Weights of a small mixture-of-experts language model, trained from scratch on English Wikipedia: width 96.
Below are experts of layer 4 (counted from 0) of a mixture-of-experts language model. Rows are named router (the router's row for the expert), gate (a neuron's input weights, with its number), up (a neuron's input weights, with its number), down (a neuron's output weights, with its number) and show model dimensions 0-95. Each number is 128 + 32 x the weight over its row's rms, rounded and kept within 0 to 255. Numbers have three digits each.
After each expert's rows: "comes before" lists some tokens at least twice as common just after its tokens as in all text; "gets" lists some tokens that make up at least twice as much of what it gets as of all text. This comes from a sample of Wikipedia text that the model never trained on. Tokens count by the router's weight.

# expert 229
router:095125161144094142207138155113108111130148087107052135109058141171109175106172145114154142138144122107160071132170116131065120105057120126160158151226135131152144149084155116157136132173117114093176080144127180120096105139092114111108096170134093118175108139159125171113111165075119153105
gate0:148135154128084053115104096134145100136141107120113081134114076197105148087142104132088176097104129108161146176201108150132154113095113156142140186103206168052120174195141146138158123134171145099105199138110095147060158128105113145146120144170121101105090162117117159147120140097155094121
up0:187112153151124109155085155140127163064101132108063138133114147176119136110167115117153207071123130127135123153071112149089153134124146058157137091141117136168125140126034077106106137142127128172147147111105149069150134149125127149146077122213144106137128106199145082133148067107117154094
down0:100117079115122118140116151097139117047147167162140150116136134092145138123085098133088082116086129091134122157082123095139122128111098176073139154090201164140111110121067120177156138117113109150188142093199096184186195142106121088093093112149125136102133154142175164090089198129120119090
comes before: " by", " the", " to", " in", " a", " as"
gets: "ed", " of", "ated", "ted", " for", " used"

# expert 86
router:091071147173083097142091115111136112126152099113129173088135090178162167101121144091086176088069112099137120171181158158066150133111151098162162147193153113115149177148148084135091133172134078138136122158126156145160148094077124131133142077144105151186143137199152147080080138093163104150
gate0:074163127103103158142126178118106113179158139108177177160090131080163117114091086098133146156176147174100103113107142085090105127154124113165116154095112086090128114148094138159127078095177120110112113102133098146073177034091076101140126179097123100144082132170067170135126187151152112115
up0:130139105083138146056129143175072116111071088152133113143137153159142118094130076130161072106168096123176133146107122075155205159093072177155053135178109171127122122165139149131124127145176051160148150164162157199092089157128136145087145125129143132119135107121112141178121156120138160157
down0:168125132116101119115079154225123082114151084153078154085133118067112136103131114129111155191169152166135092138092091103117136135154115120122130169108144087143190090150094153123142202153113144133122145113130114065181094125139092153136102123191160114138088129177145159177108108060188129100
comes before: "\n", "-", " the", " The", " he", "aged"
gets: ",", " |", "\n", ")", ".", " of"

# expert 88
router:103053175156103122158199114119095065148113003098119184092110094161126140108096136097150131127088118136129094124170138166080133139078130120149145140169154119116181172132155079153135123122107109068141109159107133086160114096128156144134120142178138114160156185141112123122080174106107109158
gate0:063118196144183141135167177129174166133140103144115172146108106162118109139072068104212115145064181167108123119125096170135111131141109105107097132115140127104107125087160080118138159061127161089107102104099134143200126131137117102098128165167197148147172132117143103073159160141097094114
up0:100090147129125080114092142093222154142107104152140210133120041181170117096071121092185083120096123128147130136110117171129149132130138051121155151133104110098156120062132142091127142134125149099143166136098168126137043137136117150102109172122158181125153149108141144113100170074141113110
down0:145124126120112134136108039137153125087082139092164138104088196082119165174118095165142169134155104123118166160151077086172156114147140182113131164106154138184144139148128132115164179111088128135128155066154121107123117108159145165143124131083164110194095159118100177159144082148082036110
comes before: " |", "|", "re", "ur", "hi", "ho"
gets: " G", " ", " T", " P", " |", " C"

# expert 48
router:102145131102058156168166107078107080092145086164133156112131131151147142080104144103088157093071093134128085122180158198100139116124131110131160156205136124099162159112105112137181122100164078112150129232133123137087114136148104119155101120161125127168126198156165116119091134131118093186
gate0:156136149126180087074151098097159107089054148178108097131109179098154074087099092144122151117132141158161100121118095188147127121100147092125103114121133128137160132149058056086167131050162184132112123161120113148142168123115095159108109149139069132119155151067092149138087136171100143184
up0:122178120150143113125120142169143088114020155153083100128177175106157112061086186150075105122138075135144119193146145166117163161117133088145129142187166096153125142120166058181159143105170151118142122110091121138126119095111099132124091130163115141144096113085120166102079195144127105118
down0:106120126131123120215099133103148132113110173164206091143091137118137121133126151157111136094151136091131122137135110125148141115094092129073143103157138144101152074166123129073144147175225147149167139138158181159136164116099151124109064108208164106103178149145103078085129161143122207098
comes before: "\n", "ation", "ed", "ish", "al", "ally"
gets: "\n", "r", "s", "u", "p", "l"

# expert 72
router:120104208109088157152170123150115088152120134145084096115112133173150120099117138061137090081092088136115082131150156128102090135136140116132138183168088096152128201105197144153118118126090071094153084130142134107141131102092125167061130102201139147166152137144171192074134172125101134166
gate0:137140117106073106109140151140085087082131137169137153157166152163111072042122185128109139055086124101157127121110176192120177178119153139057138140151140064083100178139125162147127147120102103084135104119120151115126116120129096158127135087173179113165160153132161152085149103132163129201
up0:136179131099144147125114097118120078162182216119083112131160133161164120083107108130129186106075108159117130121076044130084138140139143141171180147128123078072139137121140185141065148134096103111160113093147176087143090100107123189095158115190123155163152126149154177114132114110168121143
down0:130143147167177109174157155138149145129088212190136107120156105121112130133133124122109154144148131111126103136156156129148130114115146115116056182100127118144065119182146111144157202081106019114134158127096137158145143134120112189148170101120175122106126128098108116126220132163077185135
comes before: "\n", "==", "The", "In", "===", "-"
gets: "\n", " The", ".", " He", "\"", " This"

# expert 202
router:083092178082062109143136113112156107108124104137056151120081139181125131094161126104186084093145103092134052138205149141103087086066126106167126121171133132121153159118193090142135105156134110115163132186128183100084111138107128140140105132190132108168120124178123122098102105137086098098
gate0:144098090093131128160188141091173115175141111123083202119143087165115195118135131131135189117134176104122191138068090126136222129119139077119141101129138162131158156128157163175131183160159078133167126117108114103161088100115076088131158164154108123131099149130161148136102141089188160116
up0:133116133111170126140179119112183159163119102112135158119163122138185134077116099168070160089092091072109158080120126075096152131079171151098106137169151140106191112149172178146081112155127060140187127149101095144100104098087153141075131074097102136161085150154154121118140140162164190132
down0:092117154116132134083128156117156118152115186138115083114211114142112154116142123159174117148146155115128135170139074119130152106188095115069168142099061172122094103117128124114138143105102159119177139153093110198176162133122151090138143112125078149150113091104181076137031125065081142092
comes before: "ed", " to", " by", " in", " the", "ive"
gets: "ed", "ing", "ted", "ct", "ated", "duc"

# expert 98
router:084118192084008129156208114093145095114114103167102167118117098152152159109108158143113114135090069125113082176150140102099167112125134119133169142202104127110169176115165134114143119088114113121195129144114152113131086129116134141117097086168135108173141128198114121129056132136116127130
gate5:126171201082120160162109064112154071108128118155118149143054170111050124132151134142101164191137130140149129148183143133105094144122072094140168178124110139103104160113118093095162133105121113170157189153130141123193088109141086121171121167174116137142129112187171148118078108115080160113
up5:132130131148166167044117107142117155113140128126096148131108131158148172128138149189147150061132133065103152096125135117127090133095123186065138156116150089120123122066113104123060116193131175099070109197112139139175125162071066167138127099071122096119140149108111101126131084187107155113
down5:129120101090099139128103139159158092122109090113080132090147134103177128185102180138106117203166082118135187094132130119132111151114162121117118109066143108054161171216105159091170160091079119097120123150090153107124145074134113104085129118147069141184153140123130122133120103129135123035
comes before: "s", "ed", "ion", "ing", "ent", "ure"
gets: "s", "al", "ed", "ri", "y", "es"

# expert 156
router:117107174107115150147196131138157082117139077180111117111159118176154143099108138084101130123108100144143108102155144150120084109097156116126162189159129132150123142152140164127160154086122082093139141178099189158179123174075146156134106061206088113210114165183165180121108112129082142134
gate0:118147113127135113148146137143143123067127040144102170115149131157061095084102101168136164189115210132113096131185167168150107051123135120125149118115187124168126201143202144122075147143091108039111120141109085091156103128114137099115129087113120156110126163142142154137145136135118120118
up0:130115168141120122115154171146078152085148066163136123156157121126121094092108129109119147143106145078119108105141162150149091103086068101093170107099137135161098162156206168182068151137114086082122140144065096152142079156088121095066098071123100149117082134113174185158166116101092140164
down0:111097150209149154110144113139109165126136129168130085137153086141163169102115200112105136094161084127105085084127106151189136088130139109139113155140090130131026113161114126121158225110130093121092188117139140166128102110135139178144126117192113095150123103110173127127144095070099169089
comes before: "==", "\n", "The", "===", "In", "="
gets: "\n", "==", " The", " the", "===", " his"

# expert 160
router:109095125117065148141135130151099073126128037153116130044100119163118131087166121114149138155060109125097069139150199141077152141046114162135161153157104138136169134092140133173142125177107149113162089119074172162141145082119094143100106099123131154189134145110115136144090168129136106162
gate0:059132125141081166134088079179096106117107097065164114077156115155199065120130193119164113130136086097171130137150119131100139109112155113202136087131099176170124142158137140182097131140086147106115106062118173094126115100067180114111131138112149169155068172134143134131125128098095141114
up0:045068138152086087058093168128106140093158186095089119143061164114178133144138153126072081170081142105127159159069134136150096159078095160207148173128164129153099155129102115120136101111146148128136087123154135144114136106118146141153120087136188139187173142166108129139113112120092120120
down0:113104108102176124217099144119135100146118089150095138130172115102088170026088183105171164173182162136172131139175149145160177127121095118162141112122152129146143106117157167090077118091165100121108115092160135159097079124140151122104140097152082165123179135120188130151188158123157108137
comes before: " |", ",", "h", "'", " (", "a"
gets: "a", "ra", "ia", "ne", "na", "ma"

# expert 51
router:102070128134114123155166110114088102148174036117089149089106117205134140073144132090153151101087104169124082125145140131079079169114200118176146128153169128131142184108159075141137118132082070091157090135130127100176127099109132160121121133190144129174168176144140158104100134159106133101
gate0:130152138144107162118130118111160138126063153147167073117091100099131134081126129122074119147158109166130143126094126122147127141161138084141084209092130188099146107069212182097082128036161091128135147138105106134154151167168134166160084168123045108120093140154143114145117161087135123114
up0:151126197145138099105128104105106134116115172096136147105109067141170146123145098107161103167071082107112049138127200152135122103153087134196119151156102111165137118091066136119105113133157163150118126240105117119113120143072092077167138140165156142138176177109139133083091137146138140165
down0:096130170144108097100154140093145078053135127148142144123128160134128102083124185109183124086121123173147107139150178094178076148122148150161098102108162161150089153100171186104139176092094071125091107192136130128130124164171080096107077115138206115138104088185140098129133122109103127066
comes before: "|", "\n", " |", " 19", " 0", ";"
gets: " |", "\n", "\"", " In", " in", " a"

# expert 158
router:107074152095124107131144111147143084109132065146084168081142122206099152087158111125124137145081111102120120128159102153118103159088192112152126161165098136140183150118149120110150107136079088134141115218163167132106179152095120144150134107165125170204097153177113184121088075088149096153
gate0:139121139116088086187132100069109131125121115125140139083092103185089126093143130193110165158107088148106118092132109121144171115143171101131078137119115160147105086193163099186185145178108083119125071125153093148136184134107119094095192199166132159115152163164119193135073142125148141123
up0:122120047164150134089161101103144103149146167093149119152160138093154138158149111129129117134166196099136111115081131109141109084174124104054181096107151123110123180150080113152085106119160190111155140099072121082136109124182063171185114117087081083134105120103152099106167114152115177174
down0:141120126170147145144129122080084140140130093108138143175065130130073193112041168112130096101104124158083146145114135098082137084139175125100164121108139103143187113039170110136171112116097127125131093202121139154187167110107131095108118127166151076112081136107148141125075132135149082183
comes before: ":", "=", "•", "-", "==", " =="
gets: "-", "\n", ":", "•", " List", " also"

# expert 27
router:111080174082095123159196080124152121157123099186085113080138100174150149105112161087098136149079111170128109132190135174118064125103157092120124171141114120126148142143096118139130125099068074109153127223146167139153158169119142183092127106183123157150131128155134187070110113108108135120
gate0:094078110176145147108138083091102053107198134066139107140128135179164133097165122154201172134126126126107136071101143191107134118110107169171113178138087140125120122124088132097160084130141117117171092111110078077131175131069101121135102131101117153128158170142060146175152158099175104119
up0:128106122106076139150078124120111070125110132130091165122124126081131098095094114119109055081108089132118116191144062127094115112076136152130116124126147080102141121148178177095071163144194144143113160031109139085128089099138132069100116122127137105150119071137144081159091145165108124194
down0:107135117123152128099118110053140176169121082131135127090134114084101129113094173111083110152116111120174061162129088151237118138141116101118090099141178136158106160168148093072136159139138074132093125143144160106155084110133114154115213131153083116151086095086128157095195136162149140101
comes before: "==", "The", "===", "In", "=", "A"
gets: "\n", "==", " ", "===", "|", " The"

# expert 241
router:062097169103087134149163066106126084042090091147117116083125117144104120106122106133105112141127115111121118156166168130098112123090148139167164165214132108122136180153117119096132117150161070072127128208126207170161173112128146131148120121147119172174107146188124142146093139150130129074
gate0:133123109209126100167168130098126081142168117178165090143115081121084134115116151161177127143119172078090196176110111063125150139164131152147149138107102169181159163131056177139164088128080116108095087135111173138153184094148110142137134153123143124210090074143131127129125129128156160124
up0:153116170114168106131116157125090179133055134083109156134089181166143052071109144144122150123129117142166133087114142152114147123099114095115104052139157155165106102154159133131062189190100118214154080125141194123127086109085129151124150059125147105113113131082127154117121129088114118141
down0:149185175084103168108136121133081091089160151126094117170113157126153149139123208164117179079148148085218160130101158157108092132115102128124146145102139163136090118119080082118103136064104152108097141126135110120111178098113148128142126138094133085179068086094180135148110125169177070168
comes before: " the", " be", " ", " a", " re", " have"
gets: " to", "ly", " not", "-", "ally", " would"

# expert 116
router:105094116135079110168185145136166110076160035132123119098101125165084144103134160088132144101083127134156071135163153155098110144108174127113118157185111150130133148090139085163233119115143131165133085179123136142132149110145138138184112133153127139159141160164126148132035171165156140174
gate0:160125133121123098169191119076082133108125112114150162135071191128107118124145088148148157117144127079117088065082115099137154185150186140159127085088140135095128192135117090119146194147087114108147137079121088103112080101170086170106082130179088169137146163112169152144124120129181134190
up0:176123143172156156081134106094115107111119160125072120097147159122085178149192082120156157127159140140159121133111201097129140127155150140146156089123113155103148148217104146126142104062158138189144150123141127130111146060169069118139140093161104142149106109128212134080047127149161122115
down0:133101080109122151084164069105166074081098160149138132190175096162095157131120085147073140113124166156200133129144097099160114095166129099129132130137119160158130110120074167057143135130094178153167124122109100112132122181103069115058111087140149102210104102157124134141149141139122101077
comes before: "-", "\n", "---|---|---|---|", "|", "–", "|---|---|"
gets: " ", "\n", "|---|---|", "w", " 1", "1"

# expert 199
router:093103160079103122142144104104151102067183019134134163074104134167122150088197127115167142104077122117164068135147117131109129118132174126156109131140133123144168171101084087111142123135126087118164170192112187142108163177126121171154122147174137188174154122159134158137091082121117153128
gate0:152124144105145105139052151147152135089147090123125137139188078121095147107100129147190162081091106118113097144149127152110157160057145124119094149140135175170255156123126150091124135162098078142119155157118086148162117155156162119093123125200160106122107127096120135145096162091154120173
up0:077138160134197134100121086134128129172151182129118134130116197124131111161196153123082039123154137089131165107119141133141110105136075094135160163127128072075112132126128098136109096076166175150151127113102170145132095134146118144198133179079076124144082171168147110158102058146134135095
down0:080095160090147140119090124150151114127139110166076223088130131172112177111124168086069064152150091140136122130126101157134115104076149180108197129102120152141167101115152117106154089092130124088106125123131159122058160099100119174133098089130130076140048089131072080103117139110137156122
comes before: " |", "\n", "|", "---|---|---|---|", "|---|---|", ":"
gets: " |", "|", "==", "---|---|---|---|", ":", "-"

# expert 188
router:098121207072113114112139115090128111082142051142116162055116123153106160063177126081156103108062122126133070127160134135101140120129144111153097151147107103112148212127102079128122121117120093139145162190142173153102157167099110172123117131154113167168188154180146146118076095120141156122
gate0:169119103150097074115123148111110175104130115097192195049119120173137133115129131141067077081137117103091147124073097066110154127123120088128151129134176152114135117144115092127077153140061140147126155162090084119077094150072151114133174157117158193103164117114180150130141179135082162138
up0:150177081159096114119167124118112109115194090085099196068162122127116112126137185140115115144074157127104119121050069171098058137148105106142170133094172134075104124134127115084104132132162155085156095140084144106162080164099162088134145154068178137126111149111151074110079134148139127128
down0:174114132090121183135139171117086145164048138128126108084126145156164143055113132080124099110149109094127173137136101165109125195121164176063114149095116154142131087148085111141148141126095180127098128172089194164107164138112110125115115109220122126099164097107152116186186140085125119138
comes before: "\n", "|", "-", "---|---|---|---|", "|---|---|", "=="
gets: "|", "==", " |", "\n", "===", " =="

# expert 120
router:129130171108072156181174125087165067145167118146098100136061118128160150101119083126155113152106113110097102113156170155092106127111121133180145153170114112106167161127175090130183111065098087086168125211152188088156136076088143153165114138138089167145111165148137194137107125136123154113
gate0:191112143136103180188127140087069100139095140128140141126101149056109138085152101158145106124123165105145130142131098085116185094148105153146104143146185074188128136127116090113185134097096131078126126145116104089138141148127157179109123111130078190117076171137168097139127026146154082153
up0:165143122098119184209117111145109112090135117179133113110140075107103123056181082128128137091162132142096073095201115107136152076149132145146132126104116059114123118093136145114171087078094130111176214106141161088146163120147155120111107147146114132117123169116186070169140120161133070128
down0:150100146114098141133142106112140111152136121091166061140164173094176104126154119099175120177115151071050070115137097154108104161153190170179157052082157119126118169186123119110143131135146159101125098142091078128157139182165119145087109126083080116112121174142070133166176104122111149114
comes before: " the", " a", " ", " be", " re", " an"
gets: " to", " and", " in", " for", " by", "ing"

# expert 135
router:124076172102118155137194147124178072141116091153115114100131080139151135091081126071111088115106107158121085141160175186116107123119100094154149170204125118083091143102163116150134160125074096109116150155073184165169126102073141121100134085127123110173138152157165191071108130138086136161
gate0:090093044164130123161220114156145106145148161120144134144158139128145144044135131086102097105104129142135103135106067167145211121099143070122130138128142142098117107142092105140143126143087061145104127166103166095115135112149177161155159118162094114203195152195100117101133137126122126120
up0:151159121178092183113060109113101084120122108122106112122161131153122094183135114110167166078131098107105146105129219120124021167166121126106105079200126121141168132147159129148107111164154152121142137106168147135148148106130140063141142113076136115046079108108153150111130145074139105146
down0:125134111118127179202178097130160142126134038159112126158103155113132114176119127057111107118091096134123125141172079108139174149144116079133130143084130116155206071141095081140129008138129130130174129140152131142107145143102103136119175167112138161120142149130171111079139166109090082146
comes before: "\n", "==", "The", "===", "In", "="
gets: "\n", "-", " The", "|", "s", "=="

# expert 129
router:093171177107122133138149100086154090104142066164074163089117081184167153116131137140103122118121115116096096129199160129104101122074132135171165130185121122091181158161157114092126082086156088052163126207130178128101100118107141152141112073132104181161135174173140145104111113120117114109
gate2:087113165081137175177145134097171144102157124121059085113081166148135173106161132136178085117149104112090108102148129162101124050156099126120178117221070128082128119101132135169117129140137116130155113148152187096117116133159100081169124140118114052133092113141128111103080072120096130079
up2:123105167125077118159144113130184152076154124162121123130145194154049115140151164136209176132136181092090129061119101099088137143175136106092083082111189158115144128142096091147169111140147109162121106131098119135144105087117088077180112116167126138143119125135174096105176124174135190088
down2:117162146160123117105093089134138174120058105089140119153120149112123079102190131146129083116117098107109080078124135134147111113159132063075103121124153104163103124160150132122114169097140101111145113180144121082154137110056121082094210105079184164195109153124141168124171195171122160097
comes before: " the", " a", " be", " 19", "ic", "ct"
gets: " to", " in", " ", " of", " for", " by"

# expert 170
router:095123151126038105149146100116121119106135000152098162073141133179126114060128110121136153133081101095130090119156157146116147163062183112109158100141149135143165169117144089113156128170127088116152158131093160089172138159096122129098124117172144140176142143126144172115089109131157113133
gate0:117117101132050148131181109124146192152137056113150167082127112126058109111134130200166099125126117109192120112157115106132101145090167139103122152140123144165124095170170105133177100196175089139114106105136112098169119151099093128071167128069139143133125146069127109137156073168164174098
up0:101136124109168123092092091195137092136135211114057101158126212129170127101129148110123201188119128173112161103062129084135148092126125188092146103113115128095144098125135099115114174109115157147119146160147165179121128146156164119127096128176148076119116101156101106127081130055108158116
down0:126078151152159101187164128175140102182126117075116143112109103208166120120145137122139175176212149145152098142164123140132105143113118137117130153133110094123161130138169088160152141146106108088064166126075169095160117185173186175119099164111128144128089084097170122146178157073154092152
comes before: "|", " |", "R", "S", "A", "F"
gets: " |", "\n", " A", " No", " S", " C"

# expert 118
router:126103133131074123152191130117142073070177111152120118140113149174099138059133103115146154101102112127125041093139186170084133167102142167127104145190117110156128149136167087162123081102116087101137080169126188133118137111141138156127083109121075135199089154138128165140115201144093136160
gate0:131127102128162135122113164060119149161110122150175128110230151121146098153117172154112149110144092156139167123129137136111169115131087208139108159180110160061094151095126052086179114182204065135109116140104108096098112134099124129098130127092150080119088123167123156131151155093157137162
up0:188112166143122072098096120139156163090179141143077175152126104113106077149156133147159132155108148098118164177106121133082088152103154133075098148080143108131144163130166204137128134109128146080173126211133157134097176137154127140198129106139150149167110172184122122094141047085113109109
down0:129154043140095114106119072134083139124095086134117092151123127104142165131108114127160149067107121110085138080174149139099110106143130107149149088096093164108147129193100120148145130095160182133136097139098096073095117079129124123102118104170072106164123146093155142156048164097024087152
comes before: " the", " a", " in", " as", " to", " an"
gets: " as", " on", " and", "ed", " including", " used"

# expert 89
router:115056143171103167148129123100103107114136095119089137068131128130181143102125178133163151079109120097168111127132100103025104145074129097173126173165140127096162148119135066143127092116112134116134089182098170111133165117123135178129127137183142167146158187122111107041086160110107126173
gate0:169079171102100115153125128097148095109158174106170153158127147102144123100165133131119146146166130170072141155172125151106164149140078139148168162124116122076128172104152101061154102085082155127101104079159185086140159137127101101132150108097112124167134151167152182095161203058113062179
up0:087116111139098166182157142117133116124175126110139118145084073122166125164117165101106133151120109152128118104152089154064131186075150118156169173095114098149096122114136122103189109127075152064102111097096116146151130152085129091129161185123154138125170091175084120071127211161159051160
down0:160147101116129097089149101124120088138050133059158165090062109155167148123210108135131171096151123116152199131149127126137096136130118114134085102150133111132118113162148095171109179120101098098145092053141163078134154145126137150160162181128126132141077144114160099112204143146139204166
comes before: "\n", "born", " 19", " is", " a", " ="
gets: "\n", " (", " =", ")", ",", " in"

# expert 207
router:122080164157059146136155091069134064148148141113061168096114094144153136078159121072126124121101145090123056169176168153104083091129131103140103154167150106127166192144149124094124084160131094105165104165167157068102133130132130182138134114202130125182109138154133143120111086099106102122
gate0:164103133168109172142110082117140068139098119104034079126142108140140155060060103082109114079153162115052117131119096170142115099171138114142070149113081146106149128145123143127081177140061093200127134145133130101136141159097140151119107105134083101106141132123159102068094119146139097176
up0:131092143127158145180151100162114131140166131111098169109092158078141098089104102120154153131160133121089068140077143109116111148129117189132098088117127174126161109157091126112128168108100231099148166099147126102179166120051127149122112080083117106148119125102214037120154125145139140148
down0:164102114133167076118165131056146114103140069173103161183084087130125143082143117137129156103122131159156101125155086128163205152128103103096134128119101196135127131104075193073099090126190078142149125116141080127125130113097154105182049102111143121141125158103124086153114083184134149113
comes before: "ed", " to", "ation", "d", "ive", "ing"
gets: "or", "ment", "d", "ion", "tion", "in"

# expert 74
router:075109161074105163134217169096150100086103131134124155088102106162111153092147117101144127134088114124128043118142183162070088107092149129153121152205139134124136156153179076109108094098145070158146121189107172091147169112136169153164125110169119107158125162164163138123087135156101129115
gate0:150074119129095154153144110146161168051174106133148123112166185099150103091113145151128081143132090179120121130154129164078152051145205083103129112117069082119141126078089149083150123089043165144151144108133141131157174164117145131132084132129144105127156124126111170104108158147122055162
up0:143117083170081154106019155098135110150126119105094125115104112150061144135175145098097103099141143060170172162177157136139117128149102076094093191133115151136147144139133092123158154141147116142117058102158084156146110133143141141127129098159102158115144169103143202159160097106211096129
down0:138127063066092172079159103192157112159175135143130127145116093196087105121154134150126095134106156107113144159141144168120097120058094128159096189080151120106184145130111154088173063162141121138120192100146138103128145131129150066186148156152141135160122096114179122170114149190110158124
comes before: " ", " the", "ed", " to", "ment", " a"
gets: " the", "s", " to", "e", "es", "w"

# expert 124
router:091127122143049143194118089141097081176151120126106159084076102162159166107128121106130150141101101138107107168188153106104114123087099089180127162219101082086168143122159092123124121119156077104130140144126156092091135097091162152168127114152151116144145167175171179100089082077105106122
gate0:115149118134097108133104088134184144095169117132110114081163160114069129134192119104151125124081180178145092174096104203117115150166138124076111136135092105172148131063131078145151170110158088050166149159111110153123199089132047099108113168148107105132107133105154179116111114098121127133
up0:193087134101143145144152136157148124171150132191105134138166142125096077161149131144096187156169145058147061172131113114129134118105160147089107082087135143137153119121103193113097074153114136136163107179131141155153090158105152133102154164150030094098058125093118086121120118123166175157
down0:138110144153116131101146168123152133119169181218108121151105175185149139139160108157112149155110129107094110154177150102145100127118160134128117104156117136104109136071160100132151094134057193106146193071140159107127147079231106098083135137128145138112123096117119047163094171132142181120
comes before: ",", " of", " to", " in", " by", " that"
gets: " 19", "s", "ed", "ation", " 18", "ing"

# expert 169
router:104057165128062128126137082133128107115134080131105107068096114184136115099154099062082161120124084089157087123180145119062110094082179138134142162158139127112137180136136123167177155148153115107158104148132176089084155123081154148142125097194128127187151106163178128097129179106093109137
gate0:101153160126104196111199179080161059094065159122107134109128059158095153119107127148129113145172163187117100097096116120115139160151137147106129077081130144089167111075161163146055153096072137171145172144152142127164142142117121106121111106070082144119091136129116155077124091119154106104
up0:143128102129099152128069097138191088073133105089103146116123102163126108176136132119083199155127129057198120160111171113158122106092098123115144133149143126125162180137143151132086172135170150113174131151137150139094146093065138109138156066080104126108115132146105143040170157059114109177
down0:154134132143120176123154107133144153129156111070061205114139137132098070128163118117135103162186174167156152121122111104080172137180109084118089157157124176097179150093136158116111184148200161087138121109152083074156163065127155092149161162183157137160127100094173126094135117120124146101
comes before: " |", ",", ")", ".", "–19", "–"
gets: " 19", ")", "95", "96", ",", " 2018"

# expert 52
router:097144158135082107142160110120090107132160123097062168109063146139100165077140134112141102101149140135129086159168165195086114114087117095138134112171096103115187141085176094196147096128096106131181134178100187149147170132098096125146096148141120140191170170178119155117106163097083085131
gate0:164130111161123171153121104175092138088078113131113218119140147127168094114144162095152096109136107083086123089177127101120085109057122124130172148169074088102193122069162148112142070103147104116161149162142129097103162113102119131138089070111123108132097143123166133038171158111112095146
up0:117103117106096144168136162221090132043101132149158138083144141079119098135166139126106105095136147120103090045180118051135123160089128129110104176182101114115105122130128100111182170108084142128141162113169147150125183136114153110104072099095178140132115158121168110110158084150125086171
down0:136141155101119137099195111144149119075129186137151126105123131116114094171200092162126088087151139152144140108093106127116164147105104166181098123149206178145150131135133120148109105162076095191095129070141058145106145158095139077156161168131116174144111100154133234118132133157122163129
comes before: " to", " the", " by", " in", " a", " with"
gets: "ing", "ed", "ous", "ive", "ated", "king"

# expert 36
router:108086151104089108154119093124140083119148042096102193022088133145170137097136129113136087150109154118119097172138151144079148113087110112111139157173145113125151154131111137164160139218110136055172094113137155121148154087130099151080094091138126161211112157144113121128096122123114105136
gate0:123103162133150090196128154105160100115172069081163151117099119106164122124076115106160096112148119125083098121143056138062183120137154127108091204176134114122177125135140134134222125114116146081144137135128134156116104130070075076112059107136106152167164103107134156160133125139101119182
up0:116125168147158136182158145156152122154143093140103164122082086094157154141059096156109125162099160151191094110162124099067150137151078123103150105197136089138154095113136176153118125146079141125101140144129196158100122155085112110170140157100178175170216107125108170133133158146125075081
down0:117135111116124089194103130089118061125136089143115112117082093145086143146123105127128146145142076128138138087198091181121152164162178123162112082149085148110154118147147166045135080174119145129137082157077082095106115085110087172102105133131104127148162086112061148126171072144162072138
comes before: " |", ",", "ia", " (", "°", ";"
gets: "b", "al", "g", "ton", "ia", "a"